Below are experts of layer 2 (counted from 0) of a mixture-of-experts language model. Rows are named up (a neuron's input weights, with its number) and show model dimensions 0-191. Each number is 128 + 24 x the weight over its row's rms, rounded and kept within 0 to 255. Numbers have three digits each.
Before each expert's rows: "comes after" lists some tokens at least twice as common just before its tokens as in all text. This comes from a sample of Wikipedia text that the model never trained on. Tokens count by the router's weight.

# expert 5
comes after: " of", " at", " in", " from", " to", " for"
up3:158154136162104125129137127150153141170145155124130113125141121127132143126146130144137105117137150103184113124147149122140148119117094103121144193125151136127145176159111139124132123137098241132150129104159162129096138133112139121061156145104164165175151168151136136108127119133114105122127156157166143140134143154142180147171116131135143139099122197155126112133143113144134101151096092094140101126065150134142168115144163144136120135123149156156148122092147122131125131148117097137102140115131135160105143152115155128146139127107144164141118157109096127083130111140119166127
up4:127172080146140130129112143127157090150136131098137163143178119142134103139124116161144131138133095142186122153130086097148143086148109139137173111151171121121112135122093123115165112126139126133128141141125112119091146093094123127109177123108118134125149125116132087132081131101122120100098149128129121117115088153110081141116143129114146153098141129115136172117133151108128124121189173114142150098134120117104147134130127101126133161123166087121138128156151148098107180190143098147170125132118130119173125153073144097117168125139113148130110155126132108163113157099173202121
up5:108107131162109112146114144131144119075141132118131111144154122080082101100129100118141101112112121127132133109164125116103103112101127134107115145113128133111122156157107128126123102158102161098133139134192070103108133133115138114114048142109166130153136114171093155125099143077122136110125097128167124110153154126106195119168112100115100150123134118120087119167149107168119147163124103141129147126159101086139131113123144104152138161118070070148132134171142132102144137126139116135132149126108101096115143135105125188137145126127119105111140149150124172104074131162144111124
up6:128163127123124147135122135094165097051158149114099138112120080128162109103103118130141158145096133148098084098108113140163082136135133107130099160107124050155098108116088079125110172147137129123179136149110119115110145108140110148083115136121123132153134054111170144106147129138165145126103104134127132145113107139136108134080135127140135133133134143155156135132133092093138112110123148135131106134073145110115118127079157148135141128100159119106150149146147134192135119167129119133126148110119116133104134136137117153134133108125153118108121158141133169141143093109202145133
up7:156112152113105108146098098096103116150099108152096141053097100126137159136156162106149107122108169148146106122127132108125104120128108108128120128098139134129116146092118109151164139167111124135118114164119088137125150116136110151102122151124156115131128115073117144116160124133111090127075147086142163148188092123164131143130125132076128123139104127136109185123126126143095126157105091028116079106134132177117128111115111101094125126131123126103128146094138102162111104121136107092144125119112126116121113119106164166123118125150125123137122094118133110154156148136160089087

# expert 4
comes after: ".\n\n", " is", " as", " was", " |\n\n", " with"
up2:135148127107161086150140135148146137131149161132122127122123155140148124138145133157109132098104132135121145126163102198135132045111103152086180106056111104136155095100114086116135115115147139115118092121141118132090118128143119127168125158125071126168133089126160116096130144091137108188112146121104107129122122154132100112130151085100131142127128126090132112150152115190101157137137088119129140109133115101130167144150145110079102119151135123131149143148139139100119151142129160149086141089166133113106126097108133149120129084128171135110137107116123132083151096121131150119
up3:123106110104129130163145154128113148135147152140100112134144101155145109095101128128110165139154136139129113127128147122095191120112146118152183122141123124110119203134119112119155116141104115103115098115095135177119127135069133116135148143098157097139156131125115141111057110071202126115109113144152141115121085124100127137117117116134115104090096154150138135128122137137139097135106133182139118157098151105095122103134137130109136123141115092109085152136104152162141154129124162096123110110094099099131114099113129118108134095135149144113144159079188156111146159112142072105
up4:121112120127144130123123114167083126134165146137090121160180135131144104152107101118123142064090125151153158114108151102104154096157130156116127102135134108159116122145121136136145126134096111088133157106167132129124141134056145130130131184159163144156137113100139111121150150103131145112079130151117138113093119128099145061087137123132092100144127131143135130145140162092077100110139151127136126120151086153115105162115121119112116162068109086152095129113170089151110118155141117095139099134123103099128086113113143142109099090131112142150169103168116141140134091134110100139
up5:107122180077101150070116172123127125126130136143162123058126101141160111118133116129117155110131093127110154138163114138156129136159155157152148110106170129142131064089133134090128083114122109112124112133152113123135144141130147118101125175107139112120132139108127096131139121098152162131124081151167140101126113115133147155145116138138113102118161141128117110191143146134144134114176109101102141128092156118160104103130100170153154151145150109165109134120136087156125123107130080107149118103138140148113157066157096134100161111097137160127124091176143145132113118172118142138
up6:142125130133099137114122075163146131167078132140110138118098145128133121132105109125136106146116082147207118124128109163103136136124091130143096114135125111136144150136156097132178120100184097085125145104097149177125134134103133108122100132149112168126140120062107140137115175115167094080093166133131100121144106098099151130116141119135146116108138091155126096179101091136144155119121127076116132146130140142168106160170125122162137118172128122106135139101148063143081125135124161127158160135125152108115128127090135133123111091118108092129125120118110097142114140129146117128

# expert 38
comes after: " to", " and", " not", " would", " can", " they"
up2:117159174132102139130139147087147097127149159081151112105125191122124131108133133095134120112095136143095155128145144129106136127143141125145131131108154117131128101113170120133108171109139196145186112166111102106108108105126136165134151129128127133140123130120138123146087117118109115085075122099102170151104124131086134101129092102120097085122109161137140132181155105141112156128131132171086141116127118131156167115121113142107125173155117035139115137104122146139105101152139134127100167155155168102113122118129131151149140101103120132111131133126133157133185089102123106103
up3:115156141109100135139170127112152134138137149150151124099125122100146139115140124123109137152095172132116127132117168156150121117149163141136166120112138133105133114078139123107108150105128173121125102139123165136109160127140140159135129119133100148116106083112096147145095148118133127110088093115117136116125101110101154095109115066093115130141112105124132134117129103143122174091119114150103127139134124139111146107118111145102165157116099074093139159100140096144129127148145146146102199149147127135089152103131132162126109069101097173109138144082138147069164056090166091107
up4:091146173147133117114129134114103157126122093107057127146101105161086142153103157145122149119153130079142103109124116112106109145176157105131154141129135097137126136152120116083167108094152124141131133150119078121104113120150141109156160126107138165148103110157093135117127140146094113086164141091114111122085152117136139165149118060125118132112098145181122117143091104125144129097096150104187133117128142148125134141146109110151133116168096107087107119119174134150142126159112116138128132158138174105149133207111110098156131131161139129155117133127130143119147159148129117099
up5:156120147116122146112080125148143122109099159122165133130101123164150129142163140130109110128091102152132095138106128129157165117121094154122119131106131139139163102136157116111135147150111126091162122112111139144165120120069133153130136147130152114111142086101125114171149120154131114140102119111123109139169169152145138139104096085163123092159133114106137142135117141116167175140088099097107122115097144168086089107124139087099077110146100126144107121115204140100132127169113160162127153117171129139143129081125100155104142145149132106136122154155155156149166163173156086131
up6:128134136173126120131181139169116112082137129184122141149115144117117142137159148099125162136182150088154131142133124113159117167184121166122186115112103132116089111111136113122172149173142155159156118126125101120128138137150169162162137161118104129153125141153092108101178104131136159086132120126114106125120145134175114137115112130107101164143122167104136128136103106130114122124113142125167141129161159117131147139100099130110148173127064151138155122108152130119097133117139113147130106139143146107099168164076100112124149123092149156083166138140099106133133148138118096090

# expert 46
comes after: " of", ",", ".", " on", " part", " that"
up3:155116097122105123157111137119127091146103099134145167082122134111149073132138126162098134100114144128153116135103132083110147100132102097100126159142147119128135143162134123130183081124138074157109153118116156117154139125136082147138131110118104110108161112140132143073035130109124092084142139136132090104160142126132088058142087140145122136114129106108101138117119144099107132083093101111140140097136107127085132159095115130174169139131095129112102096135108142122118134132141113145140089133178086154112142145139154134105130140148134150121153145136135153139106102105141141124
up4:135151115117144156114093094192124119170098129119100135114161164121130115123088151126157130139127135125133126119098115113152130128143167097119146090131129117124127139170086151144155189119090170119144099147168090139080086144147183120119102128115141151109178168101142114133142110117124108155102104102177157116152131133130116101116116139114111100125170116111120113149130119137095139094159092121142115137167145140133113146134159110123141120138080133170088125149160110117060122102149127159128113136139111153139133105083106118088165166120147140131171147137161146158117106144094152133
up5:146125148138123129117122104105125130100120156156099140151126119185164148131133127116096130142146129070114166127116094151135219091125147100138136100109098115102097177140120132110201102121101149119137174148141087179137114154129152150131145139098121117164127133114116100122158124124111110180130125146173137130125134121148093129149095127154082113159133103162119139127092135127177143132171073115128095131115153110139084112113163115148093124140106117100134137165119111116121140130114117167121121101115177158159109117130153141129122133134158077109144151146132123093144121111121127103
up6:110111142144116096125160133130141119141131142147110105098121154221084116105152143139112124126100081137153114118116081120131150135090117130152084063181142100119064130129052128116112125118179114162133143120132109135121154174133143160124099112099161115142131107090120083122118121129123136135135150149110122139128150141140116148148084135110088130171145131169127120157130124141120118106128123143145155107105129134127141109103129072108125169139119137120117128135105095106105094139128121119115139137120067122144159196105121129139190141130135150150142136119124115125176139108110124128
up7:137115088120118136140095104136126152084129154102087184118113128192140125123145100123128111153094151111128129126132086170136149120113102135126163124131108090145109117125119124138162128165131124090141112141144140101177105081160123107145096131145131117101107109129146150121114133175128133139074118144127149108148078139143153079124119115099144136119140140120084108144099102086129127146116173155130145142119111138138113141114121144123148114143117076125129102152111119137122068129082075105114120161133101118155132167132138167123190150127129105169142140159094129134089165108197109126

# expert 7
comes after: " was", " he", " were", " also", " is", " He"
up0:152145132130158148164162100113133104094144113137143124107093108160173121107146148142146095139100081078124141103138141131163151137155175092110129139155138120137126153112105163098145138112097122105108151104141129120124116134087152086153113130074216141118111122151112126123111140143106123101079126128104111138147076104064126110108104172148149163117094163152100153142097156148089082128168132118121100148115093149097100099130117131130155165118160130167114127157148114149113160124141121143121155143136144131156123130124132119155153144132117158137126164136131096130106117170113149148
up1:129134146140111130148115124120136105155127154147157118116142150144123152130123130140150166105146127138127121102105160132134124106142137123144119178122157116108075108109150102148140078129133158109125135112158115156114127138120116079113051098134163109112159112127140102156094151116135119178140102098125107157127119108164133160188101143144120119113126128121097123137124149135136192120129131124098099117153153113133124145125118123157161130113148121123159191218123119122122129176108151160136179131109115120151105175122144132132168075116127127138136104156131129159124093133196115178
up2:095086103130118085141066102138143152104124117123127125128126160140128131137090145128088132148123085122137139143110139159135108148141124124176140141121123081126147108147088129121144145110122117111135153123137109100090134161106172126111155152124117152131124130101163123142117154118098141119118120120095140161092112133121139121118136150103120171104216089096076113118135132130165111182138102128135140092133134121141154148161125135091122148114132108122139097113126152152144169158104132136092107141145145108093118170097114097101096135174148169151116163118150137147130118164155109041
up3:141144078109093146132138141110131143104128159143142086164124125181116140164137094175117150125158093115141135126152151078153115147132178115110137152113139116102112110127136117125119123136136098181102165176121129100111119113161120124129155114165149097156156119150119108092122135166129079119145137113133145100130139160153130124151096110184091120174133092111115166115148121131104142058088117076125113139143111149107105134109138136130138160138168126109142118112156127140080114107094121156134117146109110145127144144128111098133172059121125155143177088119131128148121146144097123154
up4:091115125172160088125102121131140100072101150142124126111144117131116136150112092114116111166138095141122166142091151177104147157126125119155125116131117128111150109112133156147076094128126140122106141157118100119099148140118119093112155139170109115207107150128121158119085128119151124143101133153101095111151140148163130148094105136150055194156118123106115090093095090152082134135091144131142112150105164149166139129109191137150143092093106157117119145145142135148140145138110130127129129141124152102127128128106134150135144149093115154120120096149141122107096090105096112129

# expert 30
comes after: " (", " \"", ".\n\n", "\n\n", "===", " =\n\n"
up1:144074127093141147140111089125120150108143127175121098174156121103153108112140144144133118151141119131146126128134151127152138120103128105150154142091119104174126109175106133159162129133150144111159124119133117144069201119109154143142155111120151132075134117093121054119082120132121118134135069160112095108138123110157127069135137129171116135109102171112123126114127109123133129141115081154140135106110165115149102142132132113086112135136133153131140150101134103149119142136120095134105150126141157144105130160164194114138110153151153118164123095121145099165135138177172125120
up2:137138142170142077113127094135172150129106113121078162112141105108159211123116153093132123098121104143148145066166117136133117137148076154096121142115116136115152073156141161129154133141145116125131115101114115151124111079162146139126092131113147100142103147139147183147133133172124126150152129111135124132127134125140137085148133114129114159139158142152089121132123120142071095115131109136176132071115121109140122119107153137118147140117155118123115119155154127066091182142122143089175134104113109098148143148138100160087122168128138125139136120122154101147135154114160114136
up3:145109115126118113139101086113116136093123129126173165091132131106154105157121076085151140119160119142137116120101138151102093119126134142132118151112143113124138057121116065114166088120117110116107154129135121129109143101147117134114115168132138136148110165119126147146132124116104114117134129144090109145127111111119098126143115108143130135159134142152133171139155113138126143139155102156136147095140116091142112150158154130103123108131144170052152142187098092077130123108159128132161125113096102132103125113117144160132138062124153097101114125141060111116140082061158098141
up4:106185117131148118160105116126117159111092131127120116130109100135157122140155165110101158119122129148128142086097121145141140099150077154153181092156128154112154163098128111077154111131082129133145149099097113106106106130115164138124138090049150129151124114148137106111157160138148121138142161157147108122104150104099114135114099110139139128170119125169132109138156119131159084124109146133153123126135108121135128103092141123133142100137112091150131151101121129169125165119134053124135104091144047174091147142115136121153108078141122123119130133125150123160092120111143113126
up5:165111129130124079141124119126149168109151166041119119157145109106144146099131166157156162126125149128130186121119107122130121104147118101172151100144127108114064116116172150128126103100161112109159095124104127111145117139128156190086122148126186063097120110125173142143084093121093155153130105047142110133115129137145159113119136112104156125145138135092152128151125118147171091136125107123117147123123121156101117119108123098138132122141082129143123131132110096150154118133111136134103154138109153136150111086130134146141100117144128108131153157143125126114105114107118098117

# expert 21
comes after: ",", " in", ":", " |", "In", "born"
up0:140109106108122038133132139116166105136100137136146127133067130129121135130109119144100123165134124094110118164124174119130130086150138116133136137181132147099150129112157119104152124126101137112115111150146154125086095140135060111128209153131127190112160130145128121161133132117126084115134136090111106162145091172217128134108131120133158138142104117147125121103129150141147128169134109123157143130125112149139137122118158159120134143179147131118133126140103139155136106135141102121119105130086102108097128073105143108112147106137158129143112129155124129116113191134119114107
up1:173123069119139156152140168125103036136146103114137129107106112119119125127124147136107159108137139119135161123105100071139116121140149139104107152134107100177075123125096117152125115146087131149097112179076143131098156144154173156109110148155164115147145142137132150127089106131145116095146131108129121126108137136173133153121157130167134075145121127106116155110103122128110126137163108113162087114138132141104122175120132131114101133152077126043138104140129108166134107102124121128124120148155140120144103109105094129103125152139122101143109116164157121155113145152159118138
up2:102177148126128099126112145125119107122109136160159162100138159116169125102102117092138144109126158134118127121120138162119117154156130115103129125162094111132105155117136108117112116166149102156124124131160137115139099164169054119124117132119173151132109137097089128126147150141097144090119154136089150174140080149147151136102127134144124131122116122135078134106179083136124125109085093101157120076106129115130144135085166105092160163140127097142124136147171077116144122106138122117144116121101167115103075129128110097104152165137125134151132183140143147167132132127141162175
up3:122125148098116109127103127110143129124139181143121158170148110154143124173139174158123156121098150123138162104142125140127101107133087155141180104111128137129082099138121093124094111149084118171087155115123121125097102128097155135082078113145123124134103137141169121118131111107110152131108092116159109158143143120134096124169114093162095123162147138185130186149108094132148166076126130111120133128066178127120105103146145142104144137136131125169151136128133153148149130127167130100126142146086113189099121135145134111109173146127161112122134171129129127148095123142116134137
up4:117160061128082084141122128145148083119108150125120122113125126166147153121159120127098143132108155132146119053131113165109119142139152129127144150170128136094141137155134078121102040117135132131124133147091117119079145142128112103131109140178114100171124137158184133156166112143131080113083134126141184102117133100175138095076138136119133109118125131120146126107109133113141125119137107126163112131119149096163104150137138094129111153149114104119107121115144164123122146103143157132142139152107058097113111103129129130106133110131109124147106127106114152172142103155110135122

# expert 1
comes after: " ", ",", ".", " (", " $", ":"
up3:135086094122154125126115167152143097135112121052110128091087128118116126139120139115142169102097139114203146177124140125137131114125124104115101134106091127139126114123127090153125118158174092130130147126126140130161149122161127124119134156141204143159141133125137125098123119077102102117108075135106164151150139140140104167117115126154142110160112125127126104149145131135137164147095143079154120122142124151175096077119104142159131122104132148100125130130126151137115093138123149130100117138130139160116153153131168144094113097148149169105139155143065130073134092153138125159
up4:117124100116136155116128089140097127169137152105133102141160136102120122142119105177131129126128103117117138142135153101106181140193123096185131123140131109131093138114113141132163190124136168127122095084178146106102138130146103127129066146130133117156115103137130117128114177147120135145119135122100085123137129138120134157099166091128178178135131142159134115120131123108135150153134146117119082112150134111109129104132162118133091114107153116120127144249103163116157119136145113156164119120132129129136111101188139111138112108126119157149116128169136154123129123127123160115
up5:125104150096124091118110092145112142087098089135107119081116126121129094132134123155125145094171156156127153078137132105096129122099114121114157167153115096113130119159108103108132133132174148180146096156137115155108134124111126122132141142183151125150119131121118161141128151097132151105154157106100118120169150143109159117105092131107096151160166109175116114118187124168140088104150079133108123142130109168165107129146086153144154107151124151132131127159127173114151132076149123122118134126165093155114168130148129114133130135115104111132138109123100189131180158162143148131
up6:166125134127094114122144141137162144145154121143135105124135151080128127152110168120082212162127107164106129114138111136112133099134154152101119154133147130153129129134135128165125094132145170152119118148147097107114101129149113099130179064147116140113101137094094136118102125169146085101088101100159152179143113155140118109113133137129098107149134136166123165124100136127126133134135102167138128117134163158127100143147140129147145134140148150138075120165129116156124140125085114111181132125126142146128127092081193165134089098131123103141101168153122165126142071130123107127
up7:147125128158144123163114096105165112139124127108142149122095120151150118125119139130186125140090110162135135110138106116125114131151177134131152144117086107121086125136167125121143134148134151084144154124116116136112120110103150085127088146095139088126124135079123104154132169126137116129169096121075146150130085109113111065088098119114093156145183144142129117113151119105122137132123128111121094136129183137092158130159148091143097126178162154105115115120149165131192133120128107141104157141154138117132143110132084110151144056134100130146149130114134113137123115120138170068

# expert 26
comes after: "201", "200", "202", "199", "198", "197"
up2:147142129087180095118110119164137135097116123103121124141109089144104139104151131159142158137126140154132121135120134128121082131128133099120124099140125049137136127102091090145121134119135145127125112118159002141045117140148124092084163117136109134141118122130143114112145125118145134107096123102124127141139138118104133124103128122119109156138123120115116155099166144111096093123137137129144124144173064136120121179124168119152138140143121151143112113129167100104156121098160103124123172141122113109111118140095111188117114123133127129131106112063159117121138130116156128132
up3:114158151127118140156094134122125123123152110064117136118111174150121130117123135091139152153125130096110138116082100107116133119118128111104135165124140137121089124140105078102113123155115173158112119116143097136109172140133160138178132138088114115154117137142100168156115107178078153193146148160103095105152123136165115120152126177119104128109142191121167111132119122164132092064085130147135121155123143173137177123148106126114156121136146127130174146115138102172104145105108136107129118123145141164135098155130111115135122123100124113099132182122104130138153152119134133168
up4:083090104145118060162128102117181122104138112116113137134155105101111137117113152191138091175122111171129123155143097082147140173141169113111139145133090118118129115119110137099139148160128166114160111112141126130135137103168115075124106128135148176129142120160111067147140139087086157152152117121114156115111140125117135151155123127138117106103105105139151153178088126129129117142131158092140152109117137173164131127120161112183120131149132115090155152129155101132141122148095153094099159141102058135145104109133136092118111122139137136111137124129119120154147160134124132109
up5:167120131125152154195140115130133143152132097126105152143109071118137149137115152100128160135108131144137122138107140121125123126129103125123124132121225121121102197117106089084127131153107139124161090090134102141085117140128126096152139117087196132107131125173101135147090134125139151124124139137146148129114141132160138127118143120154144138107132137140123126154123129095112126146113144130107152093137153162120157131136091149148113110155145116144135092108105149099113083133122148126085144171144155121132115207097112149145133153135155096103220125128128154110133127119113134138
up6:109140111108073106146108097119128106132101130153113131104098138163131154092076096127126198105153120117156114127127113155142145105138118103118141118164110133157097087106108142125128110148117139157123168145139091122129090131089127155058105133139093114092093122140167082135108113131113145115095103119160094075108143138130161061135133182107100139142137141123129114172127116125115123104146145132131093105117115151163119086102154148096164128127132075099086138128152141125149105091149131144107119133116140132136141087111142106120131139168147132137153147139063139153106124128117137128

# expert 35
comes after: "|", "-", " January", " March", " September", " April"
up2:099120107138159122137093121117172148176098129129096096160145120153135164168068120087118157088152113150095125136101117119083116134110069153112134124173183120169128136096139106116113129102080137121114162130133157140137165163123120130133083111141122124108139072160123104143135140116114107146070089097095133153149148160160126110169111138131101151129121154096159148160129140160041116136138136152145107102115138141123149102141113129140106154152164127115142134125135128124143098140118110161149162159111115106133114136130095145107107138138133117113121115105119121131118157081137123162
up3:136097107130139112143118125155110140102128162107108101080086121119104148120092123123149160140122119130115106126157132144148128151077104125118130132081131154151117125146154120145122120135082132137183082166127080147103132129119113141149129143162127114128143087122119160143157094091135107137100173142138119145157086140148145121143096131149147144161144129108150111095113126166100178144148131137128131145113087131132176116134110124096077114113132146124099105112169122136139083105131104128133114121168132190194081102120153134106099136123099110111119134126148082179119139093137196135
up4:141126097136105112122138101124106143143108101152144090109101135150138152104120150095154177131108122094169147158183100138120101135147164120107111123083136093140093162130094158078135115137120125216144152127134133127099124132127117150152105131144109132114132155111145168134135103099150123144129147167178132114115159080134122135108094139114150151127137090156101121090122132109109127134100144113137145121127110136151137122113161127115120114185106151103131139134122145152129126105105108143141116063154151120154134118081163128089108156133132119125168162146127121171133109096136152040
up5:159135107122123123152157134150125134118133162152113122140134119220127142143054134153072111139128113138117146142123108110104148124105082136195113116136117134170153129157161110141088144136156119147132108113123122113151112130116133134115079143132124096123139170140178101152140136117109091132133152106130162127134115093101185134127118122145108119120103126118078112093127140088095162112151106151133141140134163102144119159096150148129128094134134099121095145129143122129081127113145143156167125109155128165132112158156143079118177126142123138101100111118094125172132138152132170077
up6:141123129130130114142100084106095134117118116135133169105134159195116103131104151139153129157151135133094123167147123115140160059120115138097116150095151158137119161083137112101132139124093124135148148085139140133081094125158115123126106119122097126104107097158124090146112136133127099111122113116118083124164103134148153106160121124171102163138134145140170123131134098143125141156096120184154094095103109099120130111140107121121152142162147145108114113123145094143185121130148144152093182135127152178097082104134121090099089086145131133110129097141168113150127152178131115142

# expert 37
comes after: " ", " (", "°", ")\n", "'\n", " −"
up3:128112103147101110106103131101086154100132083111121132134121143111133146137136088153107141125151142148130141123157090115119125100114142146144106127189128167154167087148116163087105132128114104162156105123148121145109112111066098134152135109168109173122169166123150095153149112115134148140116130132132156101150119149153154118109175098116094147111109099097158145150132099175125171150186113120117164070090107114139133143062138098138131119084102124127134161134194139128144144110131135158122137113130124156156123111153137143113118115118156117138137133125132124150119123146123154060
up4:165129141157100118121164088094116123081120139133125145131107111116084103114098172147140152140138161107119109095128151148148179123138083150103171149134144129092088137094119124075158109130122133132150184213118145134119145117095140138168121121118117126135107130120116129113124130109095142154114124154112098134122152114156088108173163142162147112117108096150118140117147145077146129102124137103172124150119145108108123111161131132110124102139148135133080129121157175101096120120080122124145100151120112111112119154158126101134093110134090130147160185153116106128117146136186145147
up5:164114118112107083083130095101104149087175132134145106188091107162125140126130111147109109146128106072128149122099100119140106129148164178107117124106104140120132079133115127132131139094159120173178132124098104123127115174136105149105178138137138117142117143143126139124081189104120117112117155128142149111135121114136118126101105138121098164102111171118121157109159160125132122086114126067114138151145106118120127128149114126148095141108107126148110138202128101107131105131172120115124147143143102106118160114134154142143106101101113146083146132154152154166167164164124134106
up6:128128100114113115106120096134137140135158150134142098075102097096132130100114081138140154117146152103095100131128161088103131166093118139121142136137157121091124138161096167123107148093125155158129095162144120128156103145102167126123121111095142117149148130171110074111064121159134101157110127114151124090107164111156193171137101101155139118107120130175138128128139141128137136109111157109114150134110148160115126089101147133156106120127135157125156109176120130156143129127134149155147164151150100112144186147093114117099140129114119120120162071167072165113130126148104125121
up7:128148154246122133112131121085099157095148124132132137138109136203126083080078118107123113093136100116106132097128124131139131129085160133137110148093138185157123108129136097089112123152110127128167134121153105123123107134140131139147142125155117134157146136132129117093142123135138139129151118148128134098160124144112156143107123101106092108173117110142104179097084126148113146138166118124125128138139124112156124129152111127132107139144111090092145148127141125175142085121135147136115212141125110100121141108126146181150103155113133130085133141126104142158124123120145091120

# expert 17
comes after: " |\n", " Born", "\n", ")", "|---|---|---|---|---|---|\n", "===\n\n"
up0:143146149140099081141134124121134121176110110152140144101124147193144133118162116111112118169095136084139115119123144114164140127111130152133144143095124119164123140130138141162132124137136104075122172128111140138131109123110178143096095124094139104101129159113086134086131109106119096106102125138162138134140075159173125084109131160054112134105118161117103124108095160139137141125108163087152123096092129156099133163150144122109130151126103115114093133149070096126126124104150125164111089083123090138133145164055093117106159129115125131134116112137133138149118117100136119118
up1:132196135128106084111122108116095080142126153139121147128097117098140150109103125154137141098127150127098154118122084144154122128150148137108135179127113082126140120188097143129137127108143141161104129109126113161145188167122153143150161126114136147121109163106127126123123124084100149114155151135123105106132118173110146115178071120086112100144129159102077122100115096133129123092115113158141143138142150110117119138138152111121150099141135090090090151148067141110084159109133129073092153120142130140146100117154134138136109123165140092128131096121070129133127168145121127152
up2:135101130125130107160144134126143125138142148145152136036127180114142127136076145096167112131127121143123140126133097099090128137071104123121161175108116147147131108142112110160128136190130105167105101109125133138138129127120158105115161138116148130132160097131158128151152117160143138146096137153173136093118126131132180124116148148122152144172101124133143132118125170125112155163071106114129055146118149183105115111138132149126140152168122078094138160094124095148132115089126126138063111144132088132120127132118137101109142121104118117103107124115136124132165123162093129116
up3:118172134146125117076138104120156113096116135161134140122098110130106093096082160136148098133142107108109146108106133097123177170166133141123130135120109159131077121115124115168122142132100100128109138114127132123154120117137153155086128136114133127164133140090175128136138118140123093156119112151123121129143117113145230143141136173177119103179135153119123118124135153140118113142111123129098088149103095120136138084135079145130093140179135128140150112159119137110107132140145097111107103073097149133155111158081146135156145144122133128149144096156167137139170119114132101070
up4:130123130096100113146156130083140129150136106072104146095143157115126151121150151106130143136129074144170125120104075120136138073083110129122126113104125129098119138112142126125095162147145118174170146123105107148147144144136151089136139121104126120171119113152130123171116113153115141114136151153175122152158086105123079127145121148135088119105178176115155108143054142120150129154102132119156096102124137140100155103125121093163121118107137115085110128117155099128115128121086114097105125134147129162193165144104140110108134138090142078153119141150142120145158124148146110152